config = dict(
    n_layer=8,
    d_model=128,
    n_experts=16,
    experts_per_token=1,
    d_expert=288,
    d_shared_expert=0,
    activation='squared_relu',
    moe_layers=[1, 2, 3, 4, 5, 6, 7],
    router_score='sigmoid',
    normalize_top_k=False,
    routed_scale=1.0,
    balance_loss=0.000634,
    balance_bias=True,
    init_std_router=0.0115,
    lr_router=0.000293,
    vocab_size=9811,
    norm='rmsnorm',
    norm_eps=1e-06,
    tie_embeddings=False,
    optimizer='adamw',
    lr=0.00298,
    beta1=0.9,
    beta2=0.95,
    batch_tokens=[32768, 65536],
    seq_len=1024,
    train_tokens=359500000,
    steps=7620,
    dataset='wikipedia_en',
)
Below are experts of layer 4 (counted from 0) of a mixture-of-experts language model. Rows are named router (the router's row for the expert), up (a neuron's input weights, with its number) and show model dimensions 0-127. Each number is 128 + 24 x the weight over its row's rms, rounded and kept within 0 to 255. Numbers have three digits each.
After each expert's rows: a language model's description of what the expert responds to. This comes from a sample of Wikipedia text that the model never trained on.

# expert 1
router:139155159129174115174114145112130146162134134124129103170126110159127129145093153147122126133161116177154121108169122066143147120157141167109160116129100117097130176122144166126137140131120077129141134152126148084115125146106130154112128129102113146110125144164129116125145183105119125093139178099062141115134142145120099130115118162119180092154154094145112144089147142123142143128154
up0:122166140129126097164141108136160100168121129135142067141211103112125126164117142142099127105116109134144148102125131137138125121134090161097148144110132132170156163118101132125102158156116095132109123138128146107073166143144133132157136117125159153145137148139055128152105157113133138091110098151118116153133125120154134126116144149137135138125094098191127121120142123172166102112171
up1:135136096126173128107151147097129133146117160112110089167071170128145134088122139137107133116120117114156155169173143137092133075063112151178164125164142115136120115100102138141105115116101139116139155150136129165092157151145134114112128121159119112146097151162139150107140136131128145143129121128129138135101150144137121115135145162112142105210113105089107141149133145137186140121139
up2:154124143165121092172164074124103156150130131157113101141105095084142141148090153105119187116124140119142082129152089121131096128097116139152134142142163161141126122129153144169107100128091154127158112112139119132137109141146133133117120130114141126070110131110104091125188120145133140114137156163126110135114120127141098111089113127134199075149138169112094118109112139110127110115152
up3:140168157123135124132143155135089161130105119114097101150173118160164126157110144121089114110129120143124122128084096134120144152120115128132154145145126201136187128100090120135135138147119073141129117144088122121094117156110110129103108119148100193120132121148122117146137166112125131097125129092119151105157082141174145113123106113144129107164073163118122116143156088167159131114126
up4:130160134114116110182120175154143115114142120152116152141171155128155132096135128170116148094095113113123132142165142137183146086146154137104146128122199147133136150117120120145136113130127086108160158193138135104134142170087088122130137128141100136146185095135102126127133115140166125107130154108160133134146132119140116154100098105103154080137127098140152140160100097131154145109152
up5:113111100131092106178144069086124114155103135127118147149122062183107139113138154160126167132105111166120081139171141145109128113152130171128115142111135124155143101156147150141156114145123119144148145196105154127112154156113125154146122179097095135132146176134141129121115109157116128133087138147109132122104151099152125148121151083123142130113092121127151151124141148132133113128079
up6:129097144152118122150143163093143124127147125130141136121134144153124154183103159192094146171119153121123151113084143151134147130090160154080145120148080118135084157134098138124170141133138117145141137151159142154122139132112089129100124112136114105095157120153137126119119140155111137155134176141063123140155167108119115120130095134127111091139131125147193166106152108112098105113159
It responds to: Pieces inside proper names, mostly places and clubs, often Spanish or Romance, such as San, Los, New England, București, Taunton.

# expert 0
router:160102145110194132135116106142141150130131204115158102143108187163140116104081136145151102130144130152153129102125091129155167086135178139127149150129119185096133138144144144140114158119134154085104160129137153108159153117123117157095135131125119127115153167163110132140153114117107107112093163138113169094123148142101088120117111110147136130125108121141105133085125147153145114100132
up4:100121124072144125155136155112104175101123137072105126138133149178119161129131140120096161109130149113159125152131085121142159118118171147139116156153142120124145131115125143123130131149124071101139111097169101100139131120135148129102115159115131129072155152167115100105143129101112122148093150177077150113135127152146107138075110104126124091127072084117128127102142104158148131104140
up5:127137090106108133123146103119074125111135132175084125136095113171102136108076112122139127112155127138141127112118109123108157164114117143116130133112147175115132177139151098167076158095131100132137109112101122078125155106153132176116109159122123089159129147108133114101130154128110130114164133172101162087131120140115126101091083098139141127120143125147126144073128172143114157100102
up6:143106172120144107131133093119153101123174103141155136135156139129120136120117149146168133098093184159133133117142112119177162153143161104128115103095111098106115094157116113154145119148121151144131156132171182126135137133174124131093106150125057137133132112103148106177113167137135122121150131128121122139133121065136141093074122146132091105128078111143134115135108143170138117141143
up7:119116092098130090110111125104146163144118165130104130179135164094159127147117121141089128144109110131118114152096091108096142116162123099115136146142114107139128139144148091113110156150131116166099126096140081152126146132068147123137128125141131108122172159169167141103135117138117094095118141139059107138126123116129079081118085115085158141159136144133158148114151149171101123130115
up8:176119137111149124131098149138125137131147134119182148124131120146117088113121121097155132145153111114149160137124172145163140107162121130123160146120086155085145153154109131138121170139141147086126176197088108115118128126116064167117121142111105143119159144118117174177127110132141139081176177155123104094147117144126124143134119088135123113120134122135115140164097127148115133096150
up9:128152124088134104118076139143138129090108126102155112135119122180124151113106088145147119124104101135140141169118104122130115111114142131083168177154082186111070087128111156164150121154114114088138153130112135113108155121127146089067128127126113137141159113146130099092129156058117101124111124113112130134110124107093108113124135179151139120103126156134123143118111128150122153135103
up10:192174099088139141167169116137119180124137146151149130145112101153106121139147159141126105136178118131127112140146078118109156126165129111122159124092161136109116114100137162096121118116115132072112084134143151132131115167140131140154132137138165108122146160184117146140143151116188114103146134116115181110106146105139125120154122133098131089147152125138137148139181107123138150100128
It responds to: Sports nouns and ordinals in league, cup and team contexts, such as League, Cup, season, first, runner-up, tournament.

# expert 6
router:136160148119111144151113125119150131113150160141145115125154093178148149137088147144121142134140165130201129146111122142129173076115150148128149163113154123097131114129156156177132147152127131129156156149138161102111119136097131149124113147061116147128130120147085123113137172094162133080122115150104114080138137126140150120130065171121179092112129138152134131145120099121099119130131
up0:182163139133140114108156097111104171125116161138115140109090085149119171139146157141098123124174151144101115166151104108138104117130123121116141101162104139176191144101118135113122169112113152105165126172138128150109126146146119128143126107129115115112129142174099107098108115146135132093114119131149199107123154143126142096125086132080177141145133104103110128143119133107149164138111
up1:126138124129128139168142150111130136134170105127148079112099111138143127157127114098093082159130121134174143132153123105155127125160139124063105101118090132118124115098108125132161131146137103097157150151141089100144190164132173136172141134149098095132149149144119113130133150126170159122137124124094171095138143106144165144125158174114160100165079113114169123127139121123130101101123
up2:166104186112106125130137101144157159114148116119119077121132130117120150116128133137163170122135112143126119163127130132100131123124114151081137171060144113126147123140136104142088138113119120080133125112153145092139142095153113127099145143136080127123178142150113172132136185105165154099143130111100141111124166072150174144137123109098109113117115131135158120152094123159161126101096
up3:146093125139106113127057128097171152107137110182132116117145130147129134105137124107103119127131144129116134140106084145161153177138102126131171105102171117091125131141099147158164123153118154104144143123129150123117100110116135130105058135150128142103107144132105134140145154102100157114099153156124128150130140121144159146104094185122161066121102129158097112105135136120151179161124
up4:119148136120148133112132116113131111177097128104104107117129128138143118111125091155162159157145149130135151150120160122102139169116130113096098100157109095157135130129102124138146120131102128139100161133100125050126126120091073125107142126106089124158181098124087084163108143128101158131128129113113113102075095091135108131161122152121202120138125136124124139131086165116145102108115
up5:133124089155145108131140101090148151126094138131105139122126120190122148133119115125137104127075154109156109176137109125135110150133118132107152125081097149159147162121111143169155132124148117128109126108166158153107131112146161170122129164100127112141109070132124146188154102126086156146127133095091144167160116150122116127110155163104140157138122097152169143155074118112144104128143
up6:169115133106106123116149127127129141122125091170121143149125118112093135101153086142130142151138150137155159126139099071125127101133120130124151150128143125106111110104140128142077148119118072110162132131167118091103147127119136141171144129093099153158152130134146152107138097176155145103124096107129140136155121189149128131089110139109198093146143091147090179132132151103152138120087
It responds to: Topic words inside names of institutions, awards and fields, such as Film, National, Art, military, law, education, Press.

# expert 5
router:151138143117152125127106129115162156138157185157163131115133125170148092138069156145111131085129186135132134145128102100139138130143145129167160171149121159081138128140138153182127151150075139113125140164134164137139148144120140176083089194110105134102112129128137148120135140125113096144104121121095140115129090104107120123109090141140153096161127122131120149095127143160138150122122
up4:114142098105122139124145080102087138128128131092103115108113136149133109119116086125169133091114129146140110113097104131148116107116171131130157104123143141105111106122132128162108146089148069074118154120112138163111137103123105128132123128131161159122108120134134129146136128055126126161123157186109149094117111124153135145103113184160183087136128116157152120077103142121121097082121
up5:169130110123143133110104096121070122117133129096150109090133083170131173139116088145125134112146125102148095143140128130119104111074154152081149155126143125104148133107148135113153122144144112108184160135118132126077144152125127142070131093100078152148117142086142116076107169132195108108113117123137134114148137100123132127136128115096145118110133135148161123114077142149131116152128
up6:158191107125142148129113097125144136179131104170122130124138116102104121137145107136116098179129126092140121116166106117109107089096116121149177154089134095133127128101181138123083138138070113123147131106138140095125123149161122115076124107101118129114134122125090105165164131144134094111151121127149126127129179151133139143146127152147123086121141126156179171132148100120149159154095
up7:124120129110140140125143130106103106125136139128148174111131133112155122199105153119132195100171113153143116143105147126118131091141116122101135086126162129098102077125133125163124123163119133119131151130115170115164125150151133141147098113146108107081113131137066120136131191136108125159091151143093134124140151107153169132150097118117097146137073146126160087139153138149165111138112
up8:128160086102119139110123120146108143135107122117165122080130101099120155151125080140133112165143108098126148143122082101182111134114127141132145139151180162150127088117138133152132131118103129120131103080117073135131118100169141112092107104154114137126118116138121110136136104164165123139108091195117103127175110142102155127106081133113160128129169147127167161090147109143104102120120
up9:179167112131127134133160151105150098136094130155106131165119130124141123108140124116154138127109173181104118139187120157137113090121107110123125122125150080120139116144123154123116161107078139144141145141140122094102112129115131151159126180120089132093115117094154140067133141152146124076126160143107115156196120115156160121121116161103159118181154117119129160113122135130108157125136
up10:162146092106104125115127135141145099142147107141111100154147173147115146078119179131181137128118147177135144128124137154146105142134094107153113127077112113121178138139136139136124108144104166136121126166159088109159172141122166106113122148103148123088136088090149097099151127176181124118105147116121139151124135147148117146102135151144161099148115129138162157117079135086118108128113
It responds to: Word endings and the following colon or comma in names and infobox fields, such as -sson, -owski, -mann, Clade:, Domain:.

# expert 8
router:168155151125139101147074109142164187154139155101116136113132097157163115117087100162123140134118145126146146132122103103102152153133148090138163144125127138110182104136095121160161149193086119141117150127132165117138164153096123138127106136109110116126132147144134131162163167165105140133103134149103154104147154120169175098120091128127137112130156150114119143097112139136145154088115
up7:127147124123119111117129115141138140131118157115137131099086059123108112129108121177109157145132121120165074142131104128124170146145123120114110138142121118133162103124111149162145148189095139067155102156122162160142158154117112101144137145140100140149106101134139128103103138095130130144084159139152127118168135144084174106091086113086147113149134098163112128173158134105098137125109
up8:121159109068177124146095078091141150130112113113123106127128185130123095109113111171127144109186095120120079091132112091151140137136157122105107104153117096146132123161175143127156137140149107097151168129118141140142160170150135120098141119127180156144161148124134128118165149129157148160098138147122112094127132167153121116130123179144151146135145138143125115109116133102139106128092
up9:117087150111168054153116132126121108121154111165192134141136120111138138119131098161142157158152155130118146149122123170115104135168168155106191143143108140140102126088096133130148138085061109130146120114116126123102167145105122136158139139132108088120134106148127174130154150110124150165130170131151162169156124110146144107110129123098153096139152125124130103158136115137115139129146
up10:121141135099145133116147087088162108106104138128089119144130133114139140123103115122133172162141100145130127190109149071140117126140119111151100118136116144140138123098092096127190124138143134110118176122122127125132115129129098137126099123145101114113117147098151153138114147108115119153135119103117186137123127179130149091111112097139157133135081130181126137133141168210149114147186
up11:132113148111139132179150108122104160125161180142128129100149106150176110162079104132160113101093106136134157089124136104116108150116135118105108120126104139157103144110127151123164122135127133121163199109186118116119119109127150137103129180130127096098140126162109093115159141149118148143080104114071143137123121134093128143118089151128160116132117116118113169116144096137150101160164
up12:114167129083105124154125080144125172168152126111110134153178132164139140118115143101194125091113158116158134100102109130126152099146167099103132093079143144123128140118108087128117162100135141125144132117120166123114149127092103157139065110153166151111122110128121134151139119118136150123136116147105176092180134116105103146081084122108132092152120132145143123134146116122145151137134
up13:099121159111104149138109143117159150119106126166112146162142167177119157128105153133100149132127131146094101112154120132141142126089149122129129140138113099098100120136109133171113113141076141132122119156162159160144132106092140121136106160085166111155179152093110150100137157139143160161104108172103146079109109146148131130088103150095141121160133134113110142153099156154125168143182
It responds to: Four-digit years after in, commas or dashes in dates and tables, such as 1972, 2008, 2020.

# expert 2
router:169161161114126089155127108123164146139155136127132131129120121157158139116104127138149133150106153157137131143120123124124143059161130141158118155132151137096167150144097093154113116139083122095125159106153143130112089175108159142152091159092101146091132153108133134151135122115131139132108146132102159131164107127139143130100101137114138109158069132108154149130111140206134135064137
up16:133156110166119135148169160142179130115128155162104097152092154127152131112125117165143164125145178122134128178141097158146109151139133171118116140140088176092121139113123114125110134134135133104122110111119105112091150142074147138134136137112093129102169100117114166099125130147125149114106115125089144126141092136116179140111122190109155151100113087163123131146139163131141119074142
up17:116134095104114084135142150170113113150142135067130151113131097149169170148127118150129114176109156111132145112126137127118140146130107161170126125144135161082152110119105148093119106123135119114131140131141110075113136150093150176152128101132138145089161166108074184090096161137101125152130125144112103153164121124115126141130078138167142136119097146135116139143113127167145110095159
up18:169124090133141166134085105133126195104136130128159128137091094107134148094109131123116129157148158179122152126097135122206127104116113155145134115145153126092154110148132140150158143143123127095157115139132166103115100133172097109102120137116067106166132141118130144092125134130166165126114126114092123092132111108118122130115116147114164088145129129129101154081166158112151124141126
up19:156122111146132109121127142116157163067128113131132106098132128152123103124118105163146147121160160164193085124120127173107134092125121110156149107112113119077142115095108124130131130163096134153131163131119172132104101125154138135150099139106107163140137159135099107077162132140102130098143136152154165133109149149147152102146159087085145166118094132134125118144063145146137127158129
up20:101155115093140140120116134141159127126185156134122112165117124132184179118119145101150147147084174142150173162161147128115157093127134161150148139139163147129147099139151144117156127083096112140136131110104123126119130110130162150104115124156119163105158136156090130144120123137120074129127112155134192117118083104131155137121122127151174098122102116131117127134150146156104095073103
up21:133141149105146119189128095129123110130139179148124152142089125166139130135079147122139150145097123113130128107139120110135128100120119124100103147137163139128135155096122117170171119111106119142173127115147194137140098133131125162118123155138102105121093093168110145169160136121153148118117179104110141169153179131127122120129079156103141098117099124117131138145162142126095060151149
up22:128126134082130093121132093090164144157127114151108105114155110129159106132148130124155136116098146132124091130107110066115110106118148160112129115102084136133151142101183124114142170113106165103117129104118103126107110146146136132132130113120137084102104112095087187102127135129154154136079102113138174072104101169146177107134123128124174130128125145129174101149095116135144130120128
It responds to: Closing parentheses and quotes, infobox field words like Identifiers, MPC, Genus, and mid-word pieces in scientific or chemical text.